python train.py --experts_per_token=6 --norm_eps=1e-06 --learning_rate=0.000619
Below are experts of layer 6 (counted from 0) of a mixture-of-experts language model. Rows are named router (the router's row for the expert) and show model dimensions 128-255. Each number is 128 + 32 x the weight over its row's rms, rounded and kept within 0 to 255. Numbers have three digits each.
After each expert's rows: a language model's description of what the expert responds to. This comes from a sample of Wikipedia text that the model never trained on.

# expert 56
router:139083096157149171128112151068113179088119177169163045101139110128101137143140137173108100129123145151125127090122118118096162126186111072170143126153157129137137145130123109091087095112117101086130140120092129127089110128095109150176094132164188067156150112150149129170137106126118131147182135146129127174106076136126120109067128158115162161161132141145127077143118106114159120172091
What it handles: Subjects before verbs. Pronouns and plural nouns acting as clause subjects before a verb, such as they, who, which, it, contestants, bills.

# expert 42
router:118060119127104166095135109123152143188056154101109129124113085121125111158098124116135104129105148083112097116119116144136132147149155080142140104149096153074144130154131017081130116160134158116094141140117138152078123122173196128092113154136098112140098133119035103136102117164125104122122148023203143094107136128121183104154165161137134192174117110138129150148165120168150139175184
What it handles: Line breaks and figures. Line breaks after table rows and headings, plus leading digits or currency signs of numbers in statistics, such as $, 30(49), 345.

# expert 46
router:075124157095150128097086126144153106093135128126143131107153075176141093152094152113114122190178143095139121118178114122149052159102110109139099069162113126132132132164156119143169149186113152088157148123100115091138160097112147160121116144146158072184176171178036155087100141189153134099136163126083143133127083125144177162176143169074135154137072081175132094154153062132166142116108
What it handles: Delimiters in lists. Pipes, periods, colons and section markers in tables and spec lists, especially car, racing and product entries, such as Chevrolet, engine, ===.

# expert 50
router:134148118122122198140089149099156153125131178109154158090137138222119024155175120107109122167180167144112135112169114149135103141109161082127148163101123122119134153149143128154138172129098129155114161106120132084108133093137179148142119169130166115178139106121075119096130153167145099110104123083114100097122085126091140097142168124087172156180133128146140069122125111136154119156121
What it handles: Before person names. Table pipes, dashes, by, with and married directly before a person's name in cast lists, rosters and obituary lists.

# expert 63
router:144101177124100147098105183124039122045088116142112111090155141127147139168147079094171132151121154141140109160134111132173147158157165039088096095121117124143108120132133171149174161065097157107128141179003145107149104132139131159119125164068156111115068123174068162146118117110126101066128143121083149130159082122086189122138134191064136151143159104141111122176169129131169133138140
What it handles: Line ends, list breaks. Line breaks and periods ending lines or list items, plus opening quote marks and brackets, often in technical or definition lists.

# expert 23
router:158114144110112120102142180088128130091143132118105119092148083141153065135104143168146160157117124151109129173146104102130126125197137109127146163143107141080103140108160101135099119148125123117160132092117107094103126146130159104115107136063173085197114134117040139097081107119131162146162094111131160099126117134120142144133122173106124147199115056118107084126137107187183119147181
What it handles: Personal and place names. Given names, titles and place-name parts in lists, election tables and addresses, such as Thomas, Earl, London, -ley, Live Oak Street.

# expert 39
router:147084221105139146077133144108099114085113129087118064087126080172167098138163065118138137141119116127090114092133144127092135136129168126171081131118106100082127165104148034154161156158108170115159161094139104105079105080126150154104132182096176135085161177189058148134143141123146131141120207187096144136155092128128147172154146122121136082123139115082098084061124095142136116148185
What it handles: The before places. The article the after of, in or on, plus direction adjectives like southern, upper, nearby, in geographic and descriptive text.

# expert 41
router:052061137172129165100079089098170086144121132116115157128097095181153162141123124102132188148114155157088128112118138127129123119163212110144127086132097093129135088133214032141166143121120148104141121136128185178132111103118148137147107154080138086150151197136061081158111159131174145092133184098112131138102128098121136186173162162140104149134105049139145103119120107178149127163155
What it handles: Units and table cells. Measurement units and pipe separators after numbers in infoboxes and results tables, such as km, ft, points, coordinates.

# expert 51
router:117060084106137127116108170098153144136142133144098171116141081179171097132150130130127125106096153085151120131158099119126125171175100122156111114137121074151099113124120098168116105138146136138080137159139172125088153161087164198140095153108182106147149147110054138102079118152118155091143135126088157080103150093103160136085187173100116125148049119108088161084107140180182131183146
What it handles: Surname beginnings. Common surnames and surname pieces after a first name like John or David, such as Smith, Jones, Kor-, Now-, Per-.

# expert 54
router:139016070172158140149124114081113182100094110148160112099162101143157152130143148067136097183106140149107108118118150141142105166130165065093136163130093126114131125143148112135132178127141170114090147145078186102079090186125136167127152138127089080095136142119107102138163098154134205142113128080138113133153082161166140113155137189111171121107168096130114109067134103146128140169140
What it handles: Standalone numbers. Numbers in vote tables, census counts, and scores, such as 3, 26, 10(,581), 144(,040).

# expert 25
router:143137135142123158108103149104135154138131159079180116113108098162128093129129096152112153196128139108113135081178119111162115114131106038099100152117066101111160113103142108130125156110148111108136209092104146103078167121136152128166107119122153135133099156167060102109121121173128138136117118110133150121146090091115137163130152168078148116128138109129148056132137099154161136089103
What it handles: Table cell pipes. Pipe separators and numbers inside Wikipedia tables of stats, election results and rosters, plus list dashes, colons and semicolons.

# expert 62
router:098057145107091128129132167116137128096160159169105120144171081171120094154097147079110141113104214116136103090199102122121137184156154136125070144142056114098085139109139133104117208100111125121138197171119154122092120128098154124153099108092114119192102170147071105115057145178152144139154174151123121080178083112061133140162155142127159168196095078176077097185134066151120131123115
What it handles: Institution name nouns. Head nouns of institution names such as University, School, Academy, Museum, Society, plus adjectives like Jewish and Methodist before them.

# expert 47
router:132139143074128103112115198105130150100090095128088086099116056153124109130102149089141138198106174116109121135213133149136135144188143126116069164137137152122135163132148128128174188079192137110147109135113124117097152109122212114127147115175125113105127146150111148135074124106107145102130164139088109126168119090175124166141102169168088090165146072173082127138153117164139118110108
What it handles: Institutional name words. Policy and institution adjectives such as Federal, Foreign, Marine, plus sentence-final periods and commas in government, law or science text.

# expert 44
router:119102138125163132119088126111184187146177073098109139054116127136103065170129125110145084172102142100111132106159149146148077157143202132152101133096147083115119127134060076071099166107131117086147140114155167089133132101133119119061123114125136141145140174156100139127099105140112131125160114050149111085183113089156147134156132158083139162122104171142112171139120090132188094127116
What it handles: Place-name and locative words. Place-name words and locative terms in gazetteer text, such as New, San, Santa, High, Central, east, and is after town names.

# expert 20
router:140137127121166141131133154130159088133101150094124073114144104155132148136140112116157092152142152072117152124158143095115148119129102138146123099147119158176104083129156095160160156114131147101118180144151174065119176068128130154172192091120110172101159158177101145151178162144123119099145083065111125128139118106115164113189173116097179158163154098087098160151166112102130114096198
What it handles: Line breaks, dates, in. Line breaks ending infobox fields or list items, month names and day numbers in dates, and the word in before years.

# expert 30
router:132091181125124169082095164131147183096114131081093144123111131156145064155151122109136162164153127093150098120158073121141092172139158098145084127171147127084127138211124095106142175073128141151189111082090138113111145115080151102198109172094147106157126139116079126173156087197164128140165134060118125102140168114104157113165182125119142154148096098120139161097139083116093117126147
What it handles: Table dates and fields. Month abbreviations, No, times and field labels in table cells of fight records and discographies, such as Jan, Sep, No, 3:37.

# expert 35
router:141183121162116167114117183091147125126143118135125076141177081164135053183118108063172111173172119108104073076116143082098083139164175094126136183141111133156124103149111175132134125118179147119085130053099136135104093086070134158160108151094129145112166147085119108115109114155158162124136165005097126139157110105092160093142148156121139159177107072136083090094107099120145168120181
What it handles: Biography verbs and prepositions. Past-tense action verbs and the prepositions after them in biographical narrative, such as designed, wrote, starring in, took over.

# expert 1
router:160089108121129181114114129126092166138134106125106069080142128133141096107136112145118143094164187132176142045178143111143108167127153055164137097119095089106158149112142175178131186163083158135150166112093201149136151100130118150130169152141135123150180085194040161111125122152154097122149120123122142100140162125135119123133175191158117152180091100148100092113112127145156114142152
What it handles: Word-initial fragments, table separators. Word-starting pieces like con, pro, pre in scientific terms, plus table pipes, dashes and parentheses in stats tables and lists.

# expert 27
router:128085170115107163071108172107076176127068109105140100154173094143114126102144124097172144142117115099134105138152115094128075152194191104102129163138122153090134158109115114163142181095131142074134139110051120123148125122126091104072125174062170166151114162106051128112120120149123112107163123061098088177151091060061132132176162148108145166172090134118114106123105164145170133168159
What it handles: History text structure. Line breaks, == headings, Born and opening date parentheses such as (18 or (19, in history, religion and royalty articles.

# expert 60
router:139076112162137174133129097113128136170161148093109108107099081148153140126168117107134148129165139152131059113134131136110130221136165081123076081105141093154082134114198144146161173072100150099103217171151180184161126157116167150128130171098170119153163164120181113137102118130207137149138106136087123112106127103079163133129155202093126108135144080154155103162114131145157135110167
What it handles: Abstract head nouns. Abstract nouns and suffixes -ation, -ing after the, often before of, such as assessment, reconstruction, classification, development, population.

# expert 31
router:143032150166104132093128167098116182161101121124116113137118090139096138118175090126152104147144092093094075115131134123110139133155160102151071097194129103142098093135089055081130127184142152109129104096090147083087157148112104139166079111030139134120115157099051127135078117144118109148147137083092144119115129131083191118197203107130138140140115103210117106132111149109143161141144
What it handles: East Asian names, scripts. Chinese, Korean and Taiwanese romanized name pieces such as Hung, Han, Su, plus raw CJK byte pieces and other South and Southeast Asian name fragments.

# expert 6
router:123077144145128150118122134125114120100164167102112098137153114158107064145145111094153141192126137110109077125111135139121105162138186100166131149139074110155129146149158137163152143161138145190125130121162126145149134105151163135097149142101140166152175160129084125107127124097130125120163145042102104150136094103090115114131141128138086153181084093163118091128126115117156116145110
What it handles: Credit and release verbs. Past participles and linking words in film and music credits and release passages, such as directed, produced, followed, released, and.

# expert 34
router:071019174153149127161124149121101085131122131138108149157113104179112112136088142097138146117104113089174174147129101052143111125130080152121123132092061124127119102127123078135136112146153109151170121111160152066052126100146147071111174120102107077204185162104083111161200179167145124082131147054104150136153120097141103148115117180119143118129070109154117121136126114169126181121185
What it handles: Athlete career narrative. Pronouns, was, and career words in sportsperson biographies, such as He signed, was sent out on loan, career, plus position codes.

# expert 19
router:095165122128074134144095160092169171088113140130117103114167130160125132145097144106188108147123138104098084156096146077132139159130145109178157104137138109152128167107171092092162137103143065147142104122094153112127166081182156113161173110037128102146143135128063150130135191132090116115141124090119078074178102151096133155168148189138103114111106141185103138155197069120130128166153
What it handles: Sentence-ending periods. Periods closing sentences before a line break or a new sentence, including year-final periods like 2014., also section markers like ==.

# expert 55
router:160164150132107209156128174094142103131112134161125127096157130154107091133141160145102156173093164110154143103181064143190146159161097089138129119111125117106090087124158068219060163116156144117179133107115142103092083099127137149100096160151129106137135144121053139077127135150099138126112082036107102120147077150154148065133158142094182137130110072172099102133096080119125089070159
What it handles: Line breaks and markup. Line breaks, table header dividers like |---|---|, and of after office or university names, such as University of, Vice Premier of.

# expert 29
router:084036106125136145133113170116120172131098133060127119105148109176163101094071092188093134114132186125164081133160159160162153182150149088108133119120104157074150184150132087130085189039184122201080132112203137138094149104122158167137193180110209095162136148091074188089098149127158106145124137073118114093159134133182175156179178132152126181112150116150139180182118136164136130185152
What it handles: Table row starts. Leading pipes and small numbers in sports standings and data tables, plus odd mid-word fragments and non-Latin bytes.

# expert 38
router:184120167147129207115155142092137127153106189089137141112135128121120084196138107143173151134184117115113160095176145095153086154149146114148117155136113116112108166168164131196118155117123141094140133099131161069072193125106179118120126142141115083154138105129029098116122102123209035079134106098103130136075098085148101162115177167087178109139131063120127145101175117136132126152169
What it handles: Biography relation words. Connective words in biographies introducing people or roles, such as as (a role), wife, brother, named, appointed, Spouse colon.

# expert 61
router:105083156170126139132107146117111176122094158103099093129107118226170119080171111124102136108178120087168124112142098100156110098137096086110128158123158080147145113160117132135099146063167127102121077101104066136087131103111139139154136122105111102166178133137184152173132177155162111166064169092108112119107141154141127065104170144139092202152119088169099061183079106110150127095152
What it handles: Reporting verbs and objects. Verbs like received, awarded, stated, is, was, and the objects following them in review or attribution sentences, like gave it 4 stars.

# expert 48
router:158070114108077142115109180097145139178143116183137134088189144140174141198139121127110112115128123137113160142163106151135096100146146069124097063159131096116147178126187129096127212061062156119137117120113140144132129181156133091152134142100088126174111183121082139077083074109145132122164133137062146086136142054127148126174130148077146140186124122141164116091111095097238123124121
What it handles: Name starts in cells. First pieces of proper names and titles at cell or list starts, such as The, Vol, Ret, Har, Cir(cassians), Isabel(a).

# expert 36
router:152068167152110165075162134077169163094118118153159155067129082187153074166151146095118082163075169063138080124143158123173140177140192077092080141129101170126149152107164129150113156147130147092129158133118174123072157132141147150128123113063134118133142193090153111119182106160115128107143150127101119146128137113153135131130140106065117139111090063182100101168118162177170150126076
What it handles: Modifiers after articles. Nouns and adjectives used as modifiers right after a or an, such as railway, television, comedy, computer, off-road-oriented.

# expert 5
router:113104178104114127096161158146107158186141088129060154116165106188104109142134090107194114186162151096142125113174152088148140139138140117182156111173141156102118135137171093151122178106153177147180131148166144110106162154108156120165166110109152153120157150141053162118086090175198093122146102132134167066123107127109157121159156183105164146150104123180088110125129116140194094130136
What it handles: Title and name openers. Opening words of book, work and organization titles, especially The and capitalized adjectives, such as The Oxford Companion, New, Social.

# expert 16
router:136103127140136189158102185105157144081126143146085098137128133130162107208193137152165138169156188096197144090152137138127118084109145109107146124151115122074123115129178104127144146104164155100100131121144158088146181166122105112149127162120129087161174117113056125133104167115141105148137135105136106104116134112114197138159165179197155140116072141096087193153130114150198089126120
What it handles: Infobox and table data. Line breaks after section headings, plus table cells, units and database labels in infoboxes and lists, such as JPL, Coordinates, /100, km².

# expert 17
router:110107137182145144113085109183128129101108119094126158083143101193151095119147183151092117152107145109086080074182120133138111162174173056182107142127124129150106169151094112101159174135173081117151152107144115111123122141157143187130074134147196111120129141102162145109086121152125154126093097082160126120164074133153170193096145164128174140109120105118137126151150101162116154143116
What it handles: Geographic location verbs. Verbs, directions and prepositions in geographic descriptions of places, rivers and storm tracks, such as located, flows through, north-west, running across.

# expert 10
router:107081182118132188122105167167046178143112133068149161137150083149157063123138131131166185123092138091109111043106130091123133091153149109133138145144119129143139183097129126172121192148155143083154141131099116079114166112113073159129161130153145155146118153116121159081115117158144126146130151138112157096106101132130130117138155138080090144185063092184155125096107141166128111131122
What it handles: Architectural descriptions. The article a and material nouns in building descriptions, such as is a Classical portico, brick, roof, stone, steel, wood.

# expert 26
router:160053175172135114135094151047094139144134125103144156131154119189111143142138132139099124195092121112123083086118120087158097171083152106085129158129101144121145132114085162085187182112131111129139127119073145133084109122116131147071144104152196133169139147094062104109104121162146155160104111059131109180174103158157112103093118145147129158166126077161123126150156074123119104140191
What it handles: Numbers in scores, stats. Standalone numbers in sports scores, yardage and stat tables, such as lost 20–25 or returned 40 yards, plus table pipes.

# expert 4
router:150053104091165183123152112091098120142079126121076099088110074141140084149128089110130141104151125157150124118164103095097070117134114122156117124069103129152138159165092082156133133073137139090159157151076104138121121094110149084185121148146140084117112124095127092158082182108208057142129106129097133141097094109129121098132115125103171141142142128145107074173116125160102117183127
What it handles: Abstract activity nouns. Nouns naming fields, activities or domains, often after in, of or the, such as education, literature, training, painting, comedy.

# expert 45
router:097102169089129161109160153126118103128158136120036066086161138140122181139148127095135096184154102053121122075140164142135082156151110147109148136117084129133106131173112093145135135108112155109138103106111142117102172108116134142112060096112109109148146105137082125129104134101132107137147126105110141136150065148147126138114126130163112161164077032119139121098174073102165131184169
What it handles: Music listing fields. Section markers, blank table cells and infobox field names in album and song articles, such as Label, Released, Length, Track listing.

# expert 15
router:120069175132121157128106141099058187156151177133161125108125120177095105133128072098140160109145153147149153124114112112155082139158128094116156153136114103115108119125104162177122186105136154107128168116096113074105086109114160147139111190137117130130105115087169126152093157187196102143132100116065157148140086120127131158148127149102153127154123108121141106136128086133197077139115
What it handles: Person role nouns. Nouns naming a person's role or kinship after his or the, such as son, father, minister, ruler, journalist, husband.

# expert 18
router:125054145103112187086068142161107192058105107161080072095118089149150138137165118176124110192179141122119134111113111137141151159183156102162095106086089102131135115080150173153143167144146128142168158142083084104131089130106166095119135146118185077058133162151147153134123096089123123057151141140088130132111073162148095173098122180129097097108206118111117126105174100112139096109111
What it handles: Expository function words. Function words and hedges in technical or mathematical explanations, such as the, of, to, if, using, function, usually.

# expert 28
router:128093146169112147133074114123127118120108168107098098098193076149132125162186116131117159148113123123131104156124146081090059117098174118122132130133079143107163143134172114120182148114131068135163147103106143137106173099117164084143131158137152103185141155131080120163158142144135132110103160010114127119172110094146155156111082187153110129108175063162128090145095108117130135144147
What it handles: Sports table headers. Column headers and cells in sports tables and squad lists, such as #, position codes MF, DF, FW, win/loss columns L, digits.

# expert 49
router:110104097151133137139163171127161108109139080131117127134153084173155112129155133142133128148193118121144140139118140126176099130172144151140104116135156095123147104124172065146141166085172146139177183094078184068107099128124154135136107119107134148071119173206087144137137123170141123159158156066099133120075111132091143089101108151148122153073168149180053138097114128124150105133183
What it handles: Titles and prepositions. Words inside song, album and work titles like Love, You, Make, plus for, of and as in titles and honors.

# expert 2
router:171092096101073117156073168147153144125117140106107123073126124217125063154155135084130132172131165163154190099111119135147098149180090063132024117139112120095149167147145111135120176126153081130141163131071161145085158139129133176112091102120149070168110141130093097097091169138144166154155137080138146085086120080090141164169167150099149163136125074158104093158136113113191127138202
What it handles: Personal name starts. First pieces of personal and place names, especially Irish, Scottish and English ones, such as Sir, Hugh, Patrick, Har(land), Carr(igtwohill).

# expert 37
router:138100195148150114084118157106117163062145128087117100123140031150088100177158167126155153126090108094130084070111162110188121100155201086141154160114095119098100119119140055109155197145104142112171105143134201127152151155205136119162121173151143128062184142160040137138154141120191144152122153101095105164177100171111102131139078135134131185170102142163091157120122092086158125146159
What it handles: Taxonomy and catalog entries. Words after in or of in species descriptions, such as in the family, plus asteroid-table fields like Palomar and register entries.

# expert 59
router:101051204097125148110134127099119142116061139138162135100156113171150075125174135114161148134113169139132130148097110104113151137120129103159121177139113087133135183108144166136133168121114137150149170098144124123134136096098082128087073147125095108098187087176180178159109107099130131119077129177157125149155080100137120140137167171145109184144116054153089107092171109159152085198147
What it handles: Determiners and possessives. Articles, possessives and quantifiers opening a noun phrase, such as the, his, their, more than, an attempt.

# expert 24
router:145000132124098194088110159147089144093128115129090126086172127187095073154127084103180115137131148112134123099173125113179103196161172062138118149101156103161162123137151104133126148100172132124176141142092133104106127165130122160130082145144120150170117141173054132119145117155105120147129119120124135128096099102052148147140153144091155165133093120163080099146100130157180124156170
What it handles: Capital name onsets. Single capitals or first syllables starting foreign place and personal names in lists and tables, such as G(ichki), N(tuusi), J(algaon).

# expert 12
router:106097130123086138145158156138106108155138195135084119089146095171140119122087091168110085135109152114168123137150081132119084146165133120154115159088112136185145114156138111119143124164104160141174116121100127103112096104101129129147125126160151116157181120142052142117119119169138114113148135108126136149105106136117118075099190114148144168174104073163098080104159094162181140161139
What it handles: Person subjects. Subject pronouns and the final pieces of personal surnames at sentence start before a verb, such as he, she, who, -ett.

# expert 40
router:097069195168123168144101089080103134088146158127076142140163149155095095145139144097184131105096140095147121114157138157160161149137153087158113133129160124139124142145145141137133155167085137109146138137161133135161118074084146125127138142129108092198150160185080149144158159147108132131165121099118067143151155134072108155124190164102184145154144099189106056120125110168142140142164
What it handles: Dates and table pipes. The preposition on before dates, month names, day numbers, and pipe separators before numbers in election or results tables.

# expert 22
router:144107167106097185077121180123105150142115129092062107123179113148135175179133189097145156131112117109127175119144137116122147177150129112105150069145190150133191217084162092187123184094158106137142155121112130153084157118142123151165135135113181088104160132092142197113143093188111093116144134048108110125185134120148123106059134156143145106142087060173075066116093085153158109107096
What it handles: Modals and infinitive to. Infinitive to and modal verbs before a bare verb, such as would, can, may, must, in order to reach; also Romance particles like de.

# expert 0
router:052118124139147137113117162082120153152099184195095106080113100150099103146145159129126138152137157132159171124128152087129091147128120103157132100116132123095147152140160003140142168115101133108158174147030153123118137103190143135095131149143151116135112180163068086216174099128128092214139148092104080132111138134121142112128124174085136157099138064122166139109112087119153128158180
What it handles: Table headers and labels. Column headers and label words in tables and results sections, such as Votes, Notes, Total, Turnout, States, km, and closing parentheses.

# expert 58
router:110095168170118185129148128123119114097066095103151125097134095146172057151138089084174129155140162101105157101142155107095142122134158129157149132146148093123138172117166173128154116117150154158120191132096140114164153116150116118122117115082108140130149099093180178162127067181121086131111174215104102130184123069108136168192102173122138210156120119136095113079123139166105165143164
What it handles: Possessives and determiners. The possessive 's and possessive determiners before nouns, such as school's, Nixon's, their, its, his, own, new.

# expert 14
router:107021165077135187058113235068126122091123138148082189077118103136129088153133152067125134133085140133082086094125137083139073167160150113125098124144102165178111132170124116157142103139147136147192155078126159072130158109139144101095157122123102144160178146113028104099125146136188143110147126057116125166162090124146147119153168123074100167170107109121090120132120092142190155154189
What it handles: Hyphens and markup. Hyphens in compounds like four-cylinder, table pipes, section == markers, line breaks and brackets, often in motorsport or technical text.

# expert 53
router:091086128134089150166154135092113147171075152102141103058127054121141106114158127131151137138186115167126156145096194116168128170163159104152133189106116076183161194110127104104117178093194143134174162160080127083063139122153158098110183122124082107076146120082170104134088085132069127118112104112096105135151129104195131160089113170149086143175115129119173120123113141103158181139130
What it handles: Evaluative adjectives and adverbs. Gradable quality words and their suffixes in critical or descriptive prose, such as high, well, greater, increasingly, costly.

# expert 9
router:113060182187137149091115189065074152089103131125105140174143095200176062135134141085078089163103115071094127164142134123125101155130120149166150121134083126078096164152116154123141136120073170147109090130110192130093144131129104156129131186125150151157150154120126168130160156155113124112168146181137144152135077148137124121109201125098130132148107089163088137112141107152090146098184
What it handles: Indefinite article, noun phrases. The article a (also the, A) and the noun right after it in descriptive phrases, such as a stream, a romantic comedy.

# expert 13
router:074132169107119182097143184116097169110158151069093157098150097149107171119147102128136091119107142144143124101072132064142046177158164112143115113154132142148120121161088094115148171140127130156142091106102214094130143179099136140158138118085065111163080126121057078089159120172166132111125114080133139104118135148088126087201097123149085121153070049128152066110091069109134116148231
What it handles: Awards and country names. Award, Best, Nominated and Year in awards sections, plus the first word of names like United, New Zealand, South.

# expert 43
router:133075142169161115112182206124092090114105121107072089121086086137165128146149149103134112177136101108078108116124124162147120181119151131161155135148088122159120131166119083164159164164086145114129123110110205106106154116116133163154154158113114097150207108076091098079111124170146139115145124085100116132195099130128155067188159122094122115144107067148099111117102134126131098113204
What it handles: Music releases. Words about bands and albums, such as band, studio, Label, solo, percussion, plus genre pieces like R&B and album-title starts.

# expert 7
router:084075107120114195077137141147154148073112155135075164138136102174145117184109125068231145144136101117176092115165159117124083154169173117186133105088116135129156188087147097145117151120177144131128120090087152119132140129126152142152129122131148066191127145066061160119101103150195161098161124131111143112159102125090185160140179137088167131128086046149114112095154050181100147117120
What it handles: Non-English word pieces. Pieces of Finnish, Polish, Danish, Dutch and similar words with diacritics such as ä, ö, ø, plus names like van and Sch.

# expert 3
router:120090129131130178136111164108091175150096129152122102127137132212150074134166137144151098166100144123106101115126086147163092145172152055147101138150088088098090101143159100072147183090109179123133142136074186105128111122104131167081113177074153103119139119125087173095090138158130127099127135105102147124161140090065189119087188159110149153121127126127069097110120112179146143150166
What it handles: Quote openers, line breaks. Opening quotation marks after verbs like noted or wrote, plus line breaks and section markers, often in Arabic-name or history articles.

# expert 21
router:070047101145107164151073208118163093135131163157123147116137091154121105183188115132122188159110113142094103106180113063100129103147116092151140158160091091098103130146115104140123159109118130052121112136100163144095111132058132138114103181129179089115148175197066143132126045166089151101142118136100173146057064083106162149082166137107143181132088108113109135104110086144200124133113
What it handles: Name-final pieces. Word pieces ending personal names and Latin species epithets, such as -ić, -ova, -ensis, -ina, -oni, Singh, Kumar.

# expert 11
router:115101118135140170136168158135136119101105175106155122100115117148095132133145135105134157142116102185136102096119109094119075148143136065130090085097144125164170146121143063133169124061117146120121173145121101125122134089148138130111066161122137144192148142178148084116107137103149140092145151125122108099134149145041164091087134115163155123132095112126132046166147115114152073151150
What it handles: Subject nouns and referents. Head nouns after the or this, and the pronouns it and which, such as this period, the season, It also.

# expert 8
router:101074118132084161072107161136094150127115173128128097144183121187167105163162127094158131146106143108083085121164115132147127136116151062115118163168127177098099135085165115115142127131136152141104137151139163093086121083121133168084074112109140108169161182159067115182162106130109115093121123078133134116123095128138155159105162134125153150108076086144069130145150098141153094176142
What it handles: Codes, numbers, pronouns. Digit pieces inside model codes and road or ship numbers (A29, S10) plus sentence-initial He or She in biographies.

# expert 52
router:141030135180108124114102171081144214118126099090130128114198126166146127150152104152130130150152143131124087126129143147101118113114139099178075109183149061116136119149077098113129159153098134151109158115099141095097116104106136154165114129169140076159108166109028117087133108140123101081142129105086074062118128150149151155148200204100152118138132078184134113133099091136099170157130
What it handles: Name initial pieces. First letters or pieces of personal names after commas, colons or pipes in credit lists, such as E, Jo, De, Ava, Kevin.

# expert 57
router:149089185146113158136080203111103121139109148162116170123148099194136164091081161150142111140073164134184129088178153112145100167161154176101105185116041131092186146171105122161142131102151119151143085114159203122157119106144123118103151113134168152147157146112040150121122105166182136146083185067090141175140127058125120135200089192118107090103128077141070121106091098205119169128151
What it handles: Football tables, stats. Table pipes, numbers and position codes in football and cricket club articles, such as MF, FW, DF, League, Win.

# expert 32
router:126082120110111139098124142123144171133176117137111115099119139128153076095133166149139112143084157140169110137183106092129128132134193127146149129136180092123093138102109111159102124149136107093164137104112170133139128094147126100139133190125134144050183147124126114110130084130086072152095147067087104169130090072122146101172146144132188221110129078169136146122153113151144135142175
What it handles: Geography list filler. Function words, punctuation and line breaks in geographic and administrative entries, such as with, as, sq, Species, bullets and census details.

# expert 33
router:115038124091131139166139147146175134141114128101113063083143139177121092103118174153104166224100099060125133115157054154178115123115171073131092145166103163113140160119097065131124104100185107101138117152097167123112132113114138118114080162112160067050098124196085155127116062163119125104074098100089154097123136134086134114137092163112155094153083069126089113075173111109151080133124
What it handles: Parenthetical contents. Words inside parentheses just before the closing bracket, such as born, aged, loan, remastered, overall, disambiguation, and abbreviations like NC.